config = dict(
    num_hidden_layers=14,
    router_score='softmax',
    router_z_loss=0.001,
    num_key_value_heads=1,
    init_std_up=0.0616,
    max_seq_len=1024,
)
Below are experts of layer 9 (counted from 0) of a mixture-of-experts language model. Rows are named gate (a neuron's input weights, with its number), up (a neuron's input weights, with its number) and show model dimensions 112-167. Each number is 500 + 50 x the weight over its row's rms, rounded and kept within 0 to 999. Numbers have three digits each.
Before each expert's rows: a language model's description of what the expert responds to. This comes from a sample of Wikipedia text that the model never trained on.

# expert 55
It responds to: Modal and copular verbs like will, could, must, would, is, plus IPA symbols, math braces and punctuation after quoted titles.
gate0:545491410521458563551521457494501472413518439493563526569473529585570518479467545487523489636556427512508447611444475543527546448565486445570516520483436419475506477478
up0:515559511551588506431452472552490505416529441441463568520582454533507404508446482468471399597544480457519558447491467487563575491431432526488470428492451503512350532529
gate1:465496488542535460506506444503546477531473514606441556468533468539572435465525518533457477465531487514583505479434421444542412530468440397478454574519468508452570483549
up1:502495460547375478559472439524486678449406473477465436534525640510501515440526537533369444441537517497521519479497537462485490487509516485563618510461477544511564569514
gate2:400492544460530487541392511546465397502408472550416553473409511472424548535493470462519432516489495431515622474458400567555539460511445504492501496524462417512417482495
up2:508451445563491505516485486430485488460500557520453563512586581592441448499390533430549532530526544423566566578494521558429447559493574551519503517478454439433446487470
gate3:520467446532497582573487592463555499541523471503539522515461540466485444440412521568545568540504422459612477555517526541478522517508540468508461453449501503470489483557
up3:449635511572498512459554500535583417619527542507521428412525468553493683502568472547473514545537405546482486540452507472438446546533554492507541454520565487540407488509
gate4:523546520453549458447404512513463517453462521557508545550502402465548517549493518572436490454529489476507496380523524476474553587529497525415524418455433458567524548505
up4:461515417517492505502503424449491439548513376464422460449472547508497508479495510520630440448496465629496542513549511481459450566515476585499506510437492513507498514505
gate5:451445546463483527473491428436558485435522481504496497460465521555513516477459474466465499569495465620508412502502535458550524612528451507515408481551561455412593521549
up5:507612519428492447515411469510495451559512509449530477432527458542483457531438520477550581485533398575584449513575538499429476535537492550591489463564487436517454550516
gate6:518437551445481517511487461495491504478541539444446555444508580485512501481514604505524543431548514559581505541526424536479523469518485487501540508511495474570523369461
up6:477563576507527549526414466488504453460529437483468536528522534495445462470431539531556486476502507437418453521404505484538538514542548496457440538482506589396553515537
gate7:489504469342476535502495487481552551439455502593440484409539478480559482435437449467498445448403492489530581558438466469549485482501516458435474500480474485486548567498
up7:529495503567486482458514471516511450478526528463543491456506437497515433563554436440466579366568539557489486553511434523430549422515443514518466606500383526463598522492
gate8:440502525499545498536495489463519501520562593555521453508444490517404501500441484453512471656502528440498540401443504574444486495534533529468419455459483427455504554489
up8:524593472631488420495471436520455563536535443472365560551445421503534489516482571494436545426526570448517481416476478493473462547573369495529422505538519551458512483499
gate9:465534445531513430508590501452584594515454558440513538494510533519453506485458453476423426515562491460536496470491531486344471478515487589513559501442491427558494495508
up9:564434554511467534444582512392456452527540540525534544487471499505509441503522596491554506635584557483540526478509484447446535509548556548504519494432573472463543461454
gate10:489476552526408502531548523522541501457452465554519448487582535497498524481504532575486469518502625482466560447534509553421518533495473513509608445547434469392473440476
up10:489575485579556481506516458510509506529580559476465519559506501512523566493469537509437601460499529466612556495551561480453466528475618480558640556519479470407521539567
gate11:384500414464514442468558498510541504521534543403579458512513517464560427530470503464521501424488404491458542495480472570402484466448603527503462448513524554471591421498
up11:548526536523589539617534507578588531497416510522535465514551484498469499490493469440522542467505517458558506508475437447472489437447474445531567424519479469481461513439
gate12:476466442458393612456506586472524516509517521417514541501590513502486486517504531427483475538578477497511514493555468543545504470472537522575523450543539423477521460504
up12:567497608397510528483445547454510461543490425496439518478614564590550552552451485490539454509431457390589476438540527491523455587494498542453509528555473469548465556502
gate13:577476447569550471442520491501539547422513466604539482433485546557407555568507502487537581498486465493474480455485489543522535488629457540597495518480554546563489464564
up13:470602437559441535395459631503548513468486517563484527543455420416491536549476521507478465534545523560404437538475443534484482543538405493391452424484550487459458490520
gate14:471546519541515496476453464498438545470441490488534426482486525496581518416528494530449531541512454564522438491560639579539573439501462419518530456443440502588562442415
up14:510553542521593429485493423577594543535561440494523599430561513379417503535454515511472520471467541424436493540466555565584487493424477541375576485467402482431515474525
gate15:454470451491479529470566449484531439405605512511574514507500611464540516505494473508521517536537502537513536495499475447576425510486556517555462491571516562447427519508
up15:458471459472414489468537479497545445543515443401566536492641454470464529475528524507408503510476458519465526501454516536407447430432551534500463519461485496528541502618
gate16:413507562512530478511524492438471493513532510536396578579499526510522540500454470577526422538483599527468472541582428567570525469559440541554560482462415512559535502448
up16:494519503391516539437489525521587465489461541493399522506501435508650525503497451425510387529545589499464588565566567535459528482374507455438512523516469528524509447492
gate17:449536461600590547427461562428549468499513576567434565511496625522457480548497440532524535566492465466480496530520510402429520586533439562404461534515499514499458512580
up17:470533555530496396402504501571487393518534545457546509528474525486521470544519575406561454522430532485486475463497518620472575535450490566546500494476508585558580524456
gate18:502449479502470602454436536534537437469490441579566499438505466560471542568432454434569506444535514518520477510555503441532477572502525531479539527526494478477519500468
up18:538568435410440571502463530444519485470561508436487554517509407510444460499523499557437539521622514554465407551514517479556447514496510506498553496527441522600506509545
gate19:534434446545475502443457532602565493553472506457477493527473568504467448471478531492472547500515548570490586498518432500554523517490449599480471522523591492487482454442
up19:582569500549543525501548401608563457497439545477524540510492575470515478483490441493499510496535451528505513499428422531472504412532467592462515486524466476514542484562
gate20:525501476537533435439557444435560532435368440512495538531524474476507539501509480438456492448461470500491508533407437448488503542519527514502619410577491535515480411437
up20:429555424550553480496489539519458443497491371499415508597499554379471463539524419595461428473466491456545486477495512483487466540422426427455445502466513493602405425561
gate21:579523507421515584449526517461494532526553500502559506464511541465584569520514537494451514449489537490431538503502466553536561376552524564534541424496451599494514479493
up21:480478520462573438450514569526503498437542494495488521494519558496492473487490483518596484496558535568481490488460516418506471574376518672521477454472475524439398555482
gate22:393512398461508488507551474515517473473451377538432504445546523523460539542536505607446409410484485462524604482553529510463506563495508503575498454504500464495637517487
up22:516505512420649489424481458488549471564540401494528467457546514455453425488431441500473479440514416478373521436527495531445401539531550389488481479531507511523501600489
gate23:525502475579522431426572526517470472429527489460461492493458474499465440452525521460499503526547478476519563465575577511411497516483499480481615417457470533481499448453
up23:409491532510409496487420506562515511504455609446501471578434429569550460473502504471448597533460512521566478451449414488613482587462450446497506603515416409498520422445
gate24:482604524365461522571377525542510497468439476514486558443614526502598527510499499523512495530502457567492424532464526536492471428511551462531492556457572533466541505449
up24:449468484486504533439483504515535529424591546482491417494573575448546482539434535479545497369425533429478557554524485441502539519486495484468458447454517518507460472539
gate25:477524467410445529449489475487456474464555557413451395535417531544535484552473503581419446549541437520491519446438486510459471421514509501466505596538514503514497581457
up25:488427570466440539486558503518474444479389553482565499515544528497525474516502544487436507412532628557493433585500573491527578511574506571522562555493598544536555438478
gate26:480538497522472450574513483454472442471461475452539488442484527510436528579465562460529591486427546519475461518507545448521533443580531473500548493528562550503478523469
up26:577500657449443435618523511474495580523490565549545357387506461514451518501444442478599479536542499538487501530484445454498515498601490453519444450530549549536562497508
gate27:357503471613467503540520475462519527538553564399570493492363507404460554468504511502451507485510435457468459523534518471424517475517455451496452494452426406510470501502
up27:464540474514463543523442443559584465376523483524583516491516540442504463551453457525452496469466478438419480497600398488460528582494512456539560494471567495438528514458
gate28:477476567438499491458433509475473520515522534489493535410471474526551516417528449562456588432440521466507476498496480530563528428469431429534481414441442544479571504500
up28:528445611513444519431469422505532536513528504545543526535446413591502637564502444533530465565483425446533460536466523435556522519504405461414528449498448547443542417508
gate29:468496465498562519530510454649471512381566547602535491602499576500411489434511500441582421416496553540511534530492506448499467449600502457440492485556508593525458498454
up29:470485460414452569413394610434465470499549563433547493514554457560451549520379484518470461489501496493456586460514491452420542531500558580537460484466445472586460605444
gate30:458479475426483498507459388537438529509482506528539569505468480451406562589506579448537416600611473524556556460504519562490455530468544497436581482507512487442506550494
up30:581434549559549493433568507476431543495496510414478507502534560465453515458589450500476507413531544460528472539478537444518473437396433478410550520572424503576472487514
gate31:505413512458553453555462469524552492442559522528530490576425475529448433525523545538461543459580456540540533478339497416555544520519521551427410458514452589452478514506
up31:510605447485527476546553460462574440471554514528459478512544565514461444592488419480454522537535548608572544533494487530461557509617566656462487414398510433439524508462

# expert 0
It responds to: Units, percent signs and cell separators after numbers in election and sports tables, such as 48%, km, m), plus the.
gate0:492502472558510558466475477471482532518533499525540491466407489537510507414405419551499419481530486527517504612512557538523429517470455487504574510408542563464478506508
up0:542485582465555487527479522439438449494504489516578451379480439522541464471504495533590462488460529462480513540486614539472563473473459505484585506537544451522487527521
gate1:531440576508405540501403520496489498461516500496497524521407519514544606505452438348500419435467513432501480586486426487543465606489517549497489528548562509451466554503
up1:546469578482508558511577427449476467515386529573481484578433500503501425480460559496431472494513559446441429437436512519491551496587418485534514547568558518566515499486
gate2:587576501572516494577536493512590505495488470541501465528480370480442478422451495510566494488566499492507410471428547515447559551428533442564491431504498493531484351489
up2:489478566513516525570541522555455483496562439448435392498528542524517506520525557475427479503481481488450495479548527552508438466488536465412406502534423531620460531524
gate3:562492560562543547504457483465527516531450478527565465432510545450528559442535625507505511485597595514464487519430500527493520484476485424545456482428476533494491495494
up3:562523513465529451477576548592500575455489424447385534443537498419543491501473501450566457528537567548547540529567545532550476460549571488436486584543393501430540485504
gate4:413468551457430456546497524507550514549413507520517562567601517479503456526542460460515467478546558462461522492469497505560510472570506548454386432496527436497529568487
up4:588517400588552497525469561563489526554474542418520476481480502625516514593522522519524539459539553485495521578552487493560486465529611512553503565444498550555562520482
gate5:512525448486484552463470463531455501625431524543447500538499556541554518490566546560488490658391470386560520441425542529500462460503558522511566468481456554528496436487
up5:469453492471529584559448538445513485413474464501545652526583468474474509496477516399572475479477482454526479473460526521468493464451472510502436493500451541537516418527
gate6:556491550434433500477452537494466404516386535466547612547535484436490542517420554547549456546475580542478470436551510490505418470493509583403494493431575548493453454473
up6:545573492488421535488523533488465441547480504402505530510549510495467506528396506436547564560505484519528548469553536445546505392497510506522530571499443563505511540430
gate7:436432525391539467523546389581449495519555397473571546454507486507600496519471482473513527516527536510475538498446422479494434466518389369494503535494435509531512510494
up7:536553479512430531485544506527504565530651459457546501558515562456531555533503531478497477538450476463576484434448537500509406516428502490553492494486569475646508534472
gate8:514541456450444489460513452540519483527442488505425426422486546581536497426447491519603453524537482457549427417496463511420541483519432484406472503527617481488511546471
up8:503443539530424456447543478505509410427487505581597426571433454510464492540530506479525490488521490460391506515488437482498469528534461498543523455516542447519412510492
gate9:446463422564501470406486515545498450525569425530374409458457496441479515442565489503530614490521521513539447460389483518495377439444455524584536555484504486498507486449
up9:433497659489464534547504574566482551521538535478488481613414397437538464445451509516543472451487553480536522469454475547544461474524476546569510471519523530584433497540
gate10:531572472526481545533603508498494411491503555518418496507506509484501527496565507496424409487500588450477530530572507436583455434524536533465491478481408491461537551567
up10:500492507475572561539467475494560429445483581558423438493549507594483483574416510602466518511586535504532459504413495539503453560521511479524550506522527484479535476506
gate11:572492453526432444495510558487468502536528429524521545492576480499497447505425542484484449535444522574519525537467543412468408443625545468481550479501475622533455438515
up11:445510476473546457479571486454479527541531504425558516578470530573531469498472494542530485450561495443603525439465547606480507657562515498415511428445425524510517472444
gate12:450442433507458524460564566538536563417507513483543415489426529609506548464498452443503512513511519560509507402471534478597460485421496476505437496509447497525386517497
up12:515547384455532467464545520461586438466539479513483467482525547609541549429537556434501454543459456499576565523580532527557414485505547512458449561486580457476525529582
gate13:585417443469505460484486485396570567510607458568482460454503536552472511438394454554568426485487421499483495504422486558470617455480491479478511584486522448476476461405
up13:386518505536582533469541544506489433394465554423558536513535474557425528503443486497514484437454513443436540463614488517517474472528410521589512493516538483526507488532
gate14:510560533453500557528605461468498470510504477412517532459566467510500516536496454470551430538508495485549411413514568524502416531575512516455515498518566484495521502507
up14:447471511505490599481544443459513365570482567463483601507529514601452432510425553505457575587526533510489514519469559447396400465511502556584519503468525394459482578502
gate15:620540523473528541540419541460502571459485460506535524477478547445554456377516490536392440451491518435428437530375443537479558510556471535434447411616496490512539534520
up15:439504422485493596550497446483468525414557485508511481576482512533440592477544532452472537561555518511497543552453476461531447509571570477404538512473463612440561544508
gate16:501533536513416547520483485431573495516542519582521488425484534516474494523557463550506507444480541549437548452428587447391405367599508521602476514397521456451525596621
up16:512454610487577537540532628464593451490503540504500491431488498534423517529548508484506458461507542444532470484548542436448462438450543493497493438518536477427423440440
gate17:633510526448522558500435546622451522521473547494422615466449494490528560526477503451511507514537513488506474535518502494454612573465536504486574476523431576516520398424
up17:498568573502480575497457486498527519501526473475410503566471472456478464466486526589539438539535506450430520461609416437511485549558471504503476573533453544476581520499
gate18:507445425510563471496636560458483519527514503475450428520396465509548471531516482430444498596493484462512483503453494398403507401533523382466442524618472409488497529563
up18:489517518456538499612437529471541500492511472474528519505419422483344530478433407484440525477496546486407481607492559482413489500566449585451394499566411523622516565490
gate19:526455534473509501518444457465573501530421482483571531508491503505524474497520433544410416537475518540582445504459571514478470473624482559472478419464435521465506484512
up19:419512535596554522452526488575536487481527608522437550489476480446518507432519540551556541524455563559473481499494501536471518419457606467489507514480498477510522489524
gate20:418554490586532462506493545513461536558533530539503512435500546534581525477511584585466483503435437553527538504543411517429475586577483514466593481625536513496498534484
up20:454515475461452594470452524530495499464533610510534468567506515577538466507464489529449471488552491459506461416515533594496468510509547463541455501423422464533407422402
gate21:512375430485541389478517486433552410565556486517518519439545505398486413469526504516470482511528553515601618498477559466502410439454456437519499484415526592496504565492
up21:525506517428575589458449547487476492481469514431460536419524514413548510512475480501464578565546489480500442483423483522506464489456406522537500524462411510502525476458
gate22:508504452435446557466426526496479469581517499473547538546499480470508490470555535449509500488592501541539500589552516580472536563513551393563464589515449564584556482453
up22:540417535563502435486569548443599465524562520567534525625515463482458555461485537473410440498486555531568491532568564555538567471527553468524556458495469545526534552481
gate23:529605410494477496454534525516465449399557375537468454499540523518437494477512452447467447450496544426446493496608527506555534524628451485542523497569344461529500516466
up23:582589549590487520520485464534532415654471477533512511463491487539370449488476540439607534487457582482458472487456512493438518520475511493581482475587513471517496346529
gate24:408571401473540422462557519450474411539508544601452537456423574636465471549473510503429507509505485512493479469487545539408566483455498516550478603489517479517529491436
up24:476528548566486518485521571566368539573517507515429547527589458495551620484491483543452519504562539577518482442503466463427516489449462439577549513486512472561476468355
gate25:415497487461579488479533499507514457574483584472481540500364559477558491449508530461463515494568515448446567469598510344518502553513508515515461450471456438463483469542
up25:506524498512494550543526613537580489477514557528492489519506513456473442423519468425487549475524577497514636491593554481489537551526528513372469567511472460465644532427
gate26:521602439480556479533415576471493559453581421481510469471477533558608555486400509497507534441509593467502489582506426562540422535545494436467434473506554539485526573371
up26:532489460457466508499363469520426560440523540481505403500454476459551426529530554466452478455535511537525484554336575483510487521546472485496521523495454445552513400523
gate27:535488514526481475488476448554542494501570505522470490507460469554560513410461523414501484457396552561519478501531466497487547442527486469522472513384531486415432551520
up27:467473498444511532521570446473515591522539517567494487582437540466488534493494504541487443453434477577546540447478537568519486592400458497431496467435471576516550427489
gate28:585459471418461490488438446486496383467481501513424497464477497557467364449495490547408461563527536537553552513535486533503474498541549385520446571568523511500545461440
up28:476530466518546559479453450379458539480507520495499497519525505544512547458534548439473478550535578386399502530549486451471487509454513397459504517461489546452408493516
gate29:498504416466455466482549469470435460460531484488512538436561450549443400488534556538585438435327493525500510447528563488490553508495472438501508476499542441461561410533
up29:480494466444518497444574459501505466438468428558410484496430458518549521555507591632536416546444584612483487591485562478495486564537518452539520501561534542536469556518
gate30:466450548570564435475437498606467561506535512473494481578416464409606526448521552568432444511533507538450511442525503490501495494519499560499512560491478459472521438517
up30:458493519493492582407429538509504390498585433530584465522606508487483423530585487563455529475532526520549492507564535426555487410540443498486525529530509485497555512534
gate31:486556523497410644584429510411531511446550509608370448471488391525479509514371495564521471553559451485449524433471521491429535438503480507500529546543488489460488456546
up31:531593377538526471536508509490499419579498418496526458540443561551506488462540569508376452551473431577456535507533410476477456524505557545500634506380577520519498510503

# expert 50
It responds to: Bullet dashes before taxonomy fields like Genus and Authority, digits in sports and election tables, Votes, and Thai or Devanagari bytes.
gate0:504482440428481516506463490595458437499425502576442440557466471512490546498370506383513388551567536561522621397493484598540491473471574566492442574464482498508408429450
up0:490439473458583437463520486485532449482452526561467426467550517518512519447532471485519551484509494495551474479463622415482501496629448482496479570485451448531625515568
gate1:588442469448514491460569532526523523517571500476507474602424512489469532448485439547584448551521489612547454549524590513580489431580438504507534491594376450532433588555
up1:474466555422581472569426510494462508541519449483479538485519519470534562524545470552410550440446479504498547495508538491514494443574415465420536425430395502424582457504
gate2:551587453441471447522449590503521500512620495449549574500341492450441474439451503503482473503449547504497598533445525485545479452572453508443423400533488463414496514508
up2:450508451460489415466573591512560475591484475485490448517571417450586525491539468434500477574500601503494468599468557503555596560483525457499505455514507480482442557539
gate3:541449497602513407489439509491647468531454566452473526454476621403496598467500491528506445415431509487606465531552482490534558468543452508496577525561478562502540534562
up3:521460520408428424484627417464526529535500510521624466509532551606524453539422523404511416543431547482559498391554607463518522478509570544524591520469499486554554525511
gate4:503515523500419570474426538529475471511488515439496495413546458512534518510419559547517583502501509444550538516383534584460515412489466554482535446479511498512476480500
up4:536560538480481542584455597404471497526427399510437500440526480499496523547458454564516474455570500440541507466471550519485581457473465439477553398468379552450490496459
gate5:547533493363530500503451516473534525491431470573470498430511381516590564490424485549541470488540584480491610541484467485463493421501528484422494483544474521563469439495
up5:567502494421504451465498522556582532425438556406524497466502462478486516489621464556495542481533529495468500625486438527538412501407604491452432431498534412533550483488
gate6:474471494475501393450473544465563500505527536493521534460596541438476486478512537499515465462473534522432551473489473490452479411601492444447500523481511458406463487477
up6:479352482485450522471503616553475483468456504493489556548546457490457505577459452459530545486487613518531472509424488544479553480580501475450425551584533551526531467469
gate7:524471506531599495554492437491461552493446540433507422446440442450576503574519429562562505568506559514490578430435506412463566523503593540430515461477533444513454431551
up7:447413580482475478479486520406473478429532515465566414509490564382438528455581500478529563474537484454510467475495544492444601531411474486507499417516563533493513488515
gate8:476471459502453371451466497530469463573469437605543495560445465501467507520505510480523478508519618554558560456436506511519495475496540544578545468563480544572548473481
up8:531449512485448444521415508484493500583577496512476464422453485521464484552496466598537491429476530459544599373554447431547471474467541504504503489481460588452542523460
gate9:484451496486474453530565507427504497502461463536516523401507455480586548546485450477480577618511507513448555564450561567545472478511506467532562485476503471520504431535
up9:552468462503506538446498587513499505536509450548437483552571534465496422468548545474487474586481508572587548488563543482497522472461550473544428500451445504546553508513
gate10:521455418562480442544553566531635542453553499490437436531624486460518466531509554568490430558520537442575498429505534515516488475489519479465465491549485505529560548567
up10:485545507543514509586511485483503547551544495380490522474477556448482446552405591571493520483566479486486589584562406500505437511521546540639538597525399558506529571552
gate11:463553474473579473500445474424580515448542481441492504564517465563483492460440532441545462501525450374552500508433520509525649453533548439451459466472493429615479494549
up11:530492467565536584549533563550514540463450618471440447482444508512509531514527517610531573379510518439525567482516497452466447471480430523420492489520580576563547515435
gate12:622581457428531488340571520556529537501526507515471555417459518515553496541487473475534508510524463445555499533414529446511509493559445545612514465408466503513550393513
up12:577446503524447549429569498506442447526574483472501355503597521466587411478487517542513429477504472466459521432469510533465512624515525465511546461464474511539472462494
gate13:512559520554405488427406509468580495503474492371456486476576414444528506547528621469519525539601455416472492579521409539464540471562504552449517470576540538490486415492
up13:510533485478504541564434550513523548548506501431473541390545508496537494609497556524496433532566499546442509426487503406398448485529539484486514473463448577518506466507
gate14:385564567508421477562476397477481601531527551526572575447476584435538586374449574461517562500477474490436451389464491549513481486519420501503452538547476503385545458475
up14:449593501544494427654500499547493475513417492455433495544475511565485466481589467490534470544506511564495530473476414525542600538525511553504544445528479515504449474533
gate15:512492500520383569463530531478407443499430427502528507463357504618471580504472548493493472505549467435540467510590567583462435509511505505413590420436574539529431452458
up15:473606535515473458535506482478520491553547516646441510477486581427507472544507455448552548453463504470501481435535456514495490451551410557422469510532466492471505459467
gate16:482469527546432443433504544507537569407488493524516492503541519465538440512427518413462495580480525427463454401521379530536468452498475556595544467453500516572582534463
up16:415537477455469452485480501581449616499469516505546519525467592503424411487472533457420483503530587460432494465491475488423536486508536487500534472546503513547482514514
gate17:510462476425541485476524540488428449477439497466414491432449485509474584501467551541504409467590500452495422556438477481484468508539498443469471547475481530473482541517
up17:457436450537450465518423486537546473506494494495533498558454623422527411511500532507476432547455435533535479470456488413531489450517460430515534493560610534459448437486
gate18:446443516544550461461485485545468522522491529538489475412518639468521509541474454528536405409560429462404468468405531457516437525605525526513518525531493526530455506527
up18:425622463391456509578514427457536536566503567486515421549468505408530544425476534437476591487588571435481446368517472511540496521475526527471506402505523568549493481510
gate19:496509529554565543485542467563446657494466486590549495533496493600497500509469521516531485505374539555552599488526506536552466515473508527494520499509489502519519521430
up19:479485507483486514502521513492503548406538447399474440521442378532526446502518555464530523424530422448506423452471572503549475586520454457500496424424496463572447525479
gate20:554505480467563549436490520497512504518411442514483433485520470544530556503534525448428539529522485503490506526435512438516504360500570534420509530419517495525499443453
up20:572476404497457563581507422578523496495509441518436503544501513501549534485582568421491559544445371552498496455343501558487627527530611487533628456483408499421509461543
gate21:434441538478570479519439438484484437550406472419503514463477489402520499468618597504498577492471466482461434495422524443535581466477429473570505479471548492455493469565
up21:464454476515539405359468429472484431439570560547584449572581491431445414558452426471501544546432487411508429487484497575510513460592467527424415466428448442487512467556
gate22:479412587461509454542518437506533454490456493487537503522530540460511579451404542493593578500485610526523450514524488433396429481510539446494496514497515433494495489479
up22:484456429497471562481485503444475467539445457528434460408550554579565485592446437519501464574504521565481453468521440506529398487431540559585597481485568517566448523555
gate23:487528495525478522515582511435512551498631461598451542510535534570516507586469471507471509472549529462441476483529513503407538546494436545503536457537617594539490521462
up23:553581495517496565577489509523453457482455487408513434486497472502557520528510528503549491427517564545564455512526446507489572493498473386500490437447530491534447552554
gate24:475471468484488489501521506382490529563452458479525474560540496478453504432399589530491410562591582504458571448480480469451482438487505508495546409558410446548562539572
up24:545470531473557529454504439456466489434505468446530546536433568471448509538434538393520467518497410597527466432520474493396415544448555418542576387486421518521512460620
gate25:474465552514554510550512400438497507481448519484460406459480563481508516582580579498446605634397535551490605504541536524533524489565478475423559505571536503451521539526
up25:548490509485563507540404388498509566524480443513421351455514436497568595533530477444666582468451584486414510511541421444517561540488481534586441569641503553442467503501
gate26:475432469582473395464545535510620519596393377569494495512492543416439470416466478452434480541468553538519602532408459488465512431511471548506465541509503479562530504482
up26:477458508461533479476426434577512493516535517508572509533502465468411555424554601466512445441504532554454534501455457478445518487561468506516513462500474508603519445461
gate27:505491549538472517532453517524484585448566454479420551373414492580522534457563482505492480606513540453577457579487534485557543413513504548486427513566492526444481480550
up27:472532471528537616579554515529436435525446523427570427475526547488585484431479608585404474490614501483597554468472562520410431551448438601469556539516488490488485520515
gate28:470544547435426443463537508535466499501542522548500451496491552477430468554554561471575567493546504492630442395445518531603562521531574564500543451392525604635564493423
up28:519618468588493558489524517459543589479490580523543460580574512543486455495494540469549417521473569581446576562533514446468481488531455442443534466490496527504509472486
gate29:580463449517459496541496504427446538541486482512391441535496559521496580541482501520405505536578524450569486421403491390462490519454442613529518483510494479553465414474
up29:534499549540475464577461535385480547543530474447429554475483491480525544511519471489467481498472569557554507592467466486590510448558529482482519423559507436436500498533
gate30:519484416481520487499624586474562494448527550539507522468525523490423645469486488502530422549469534500603453479523504445459492554529475479548479588487481431531525506464
up30:477553516460398488480521490518564493563489493421573534510496470554479415468472620429534506456499393444501551604449456498456455509495547514462463541522556539458590565515
gate31:501550486583510506565511493546500460565472427614421559497540480528537502452468447510544465550478496523554559488534470377450566420498512483431462466554494473506591460486
up31:444494500470511455422535540503594464612423480489471559417583504421572499492492563580521518521511484557460404466477623435513487414450377510529463485494433555553497540554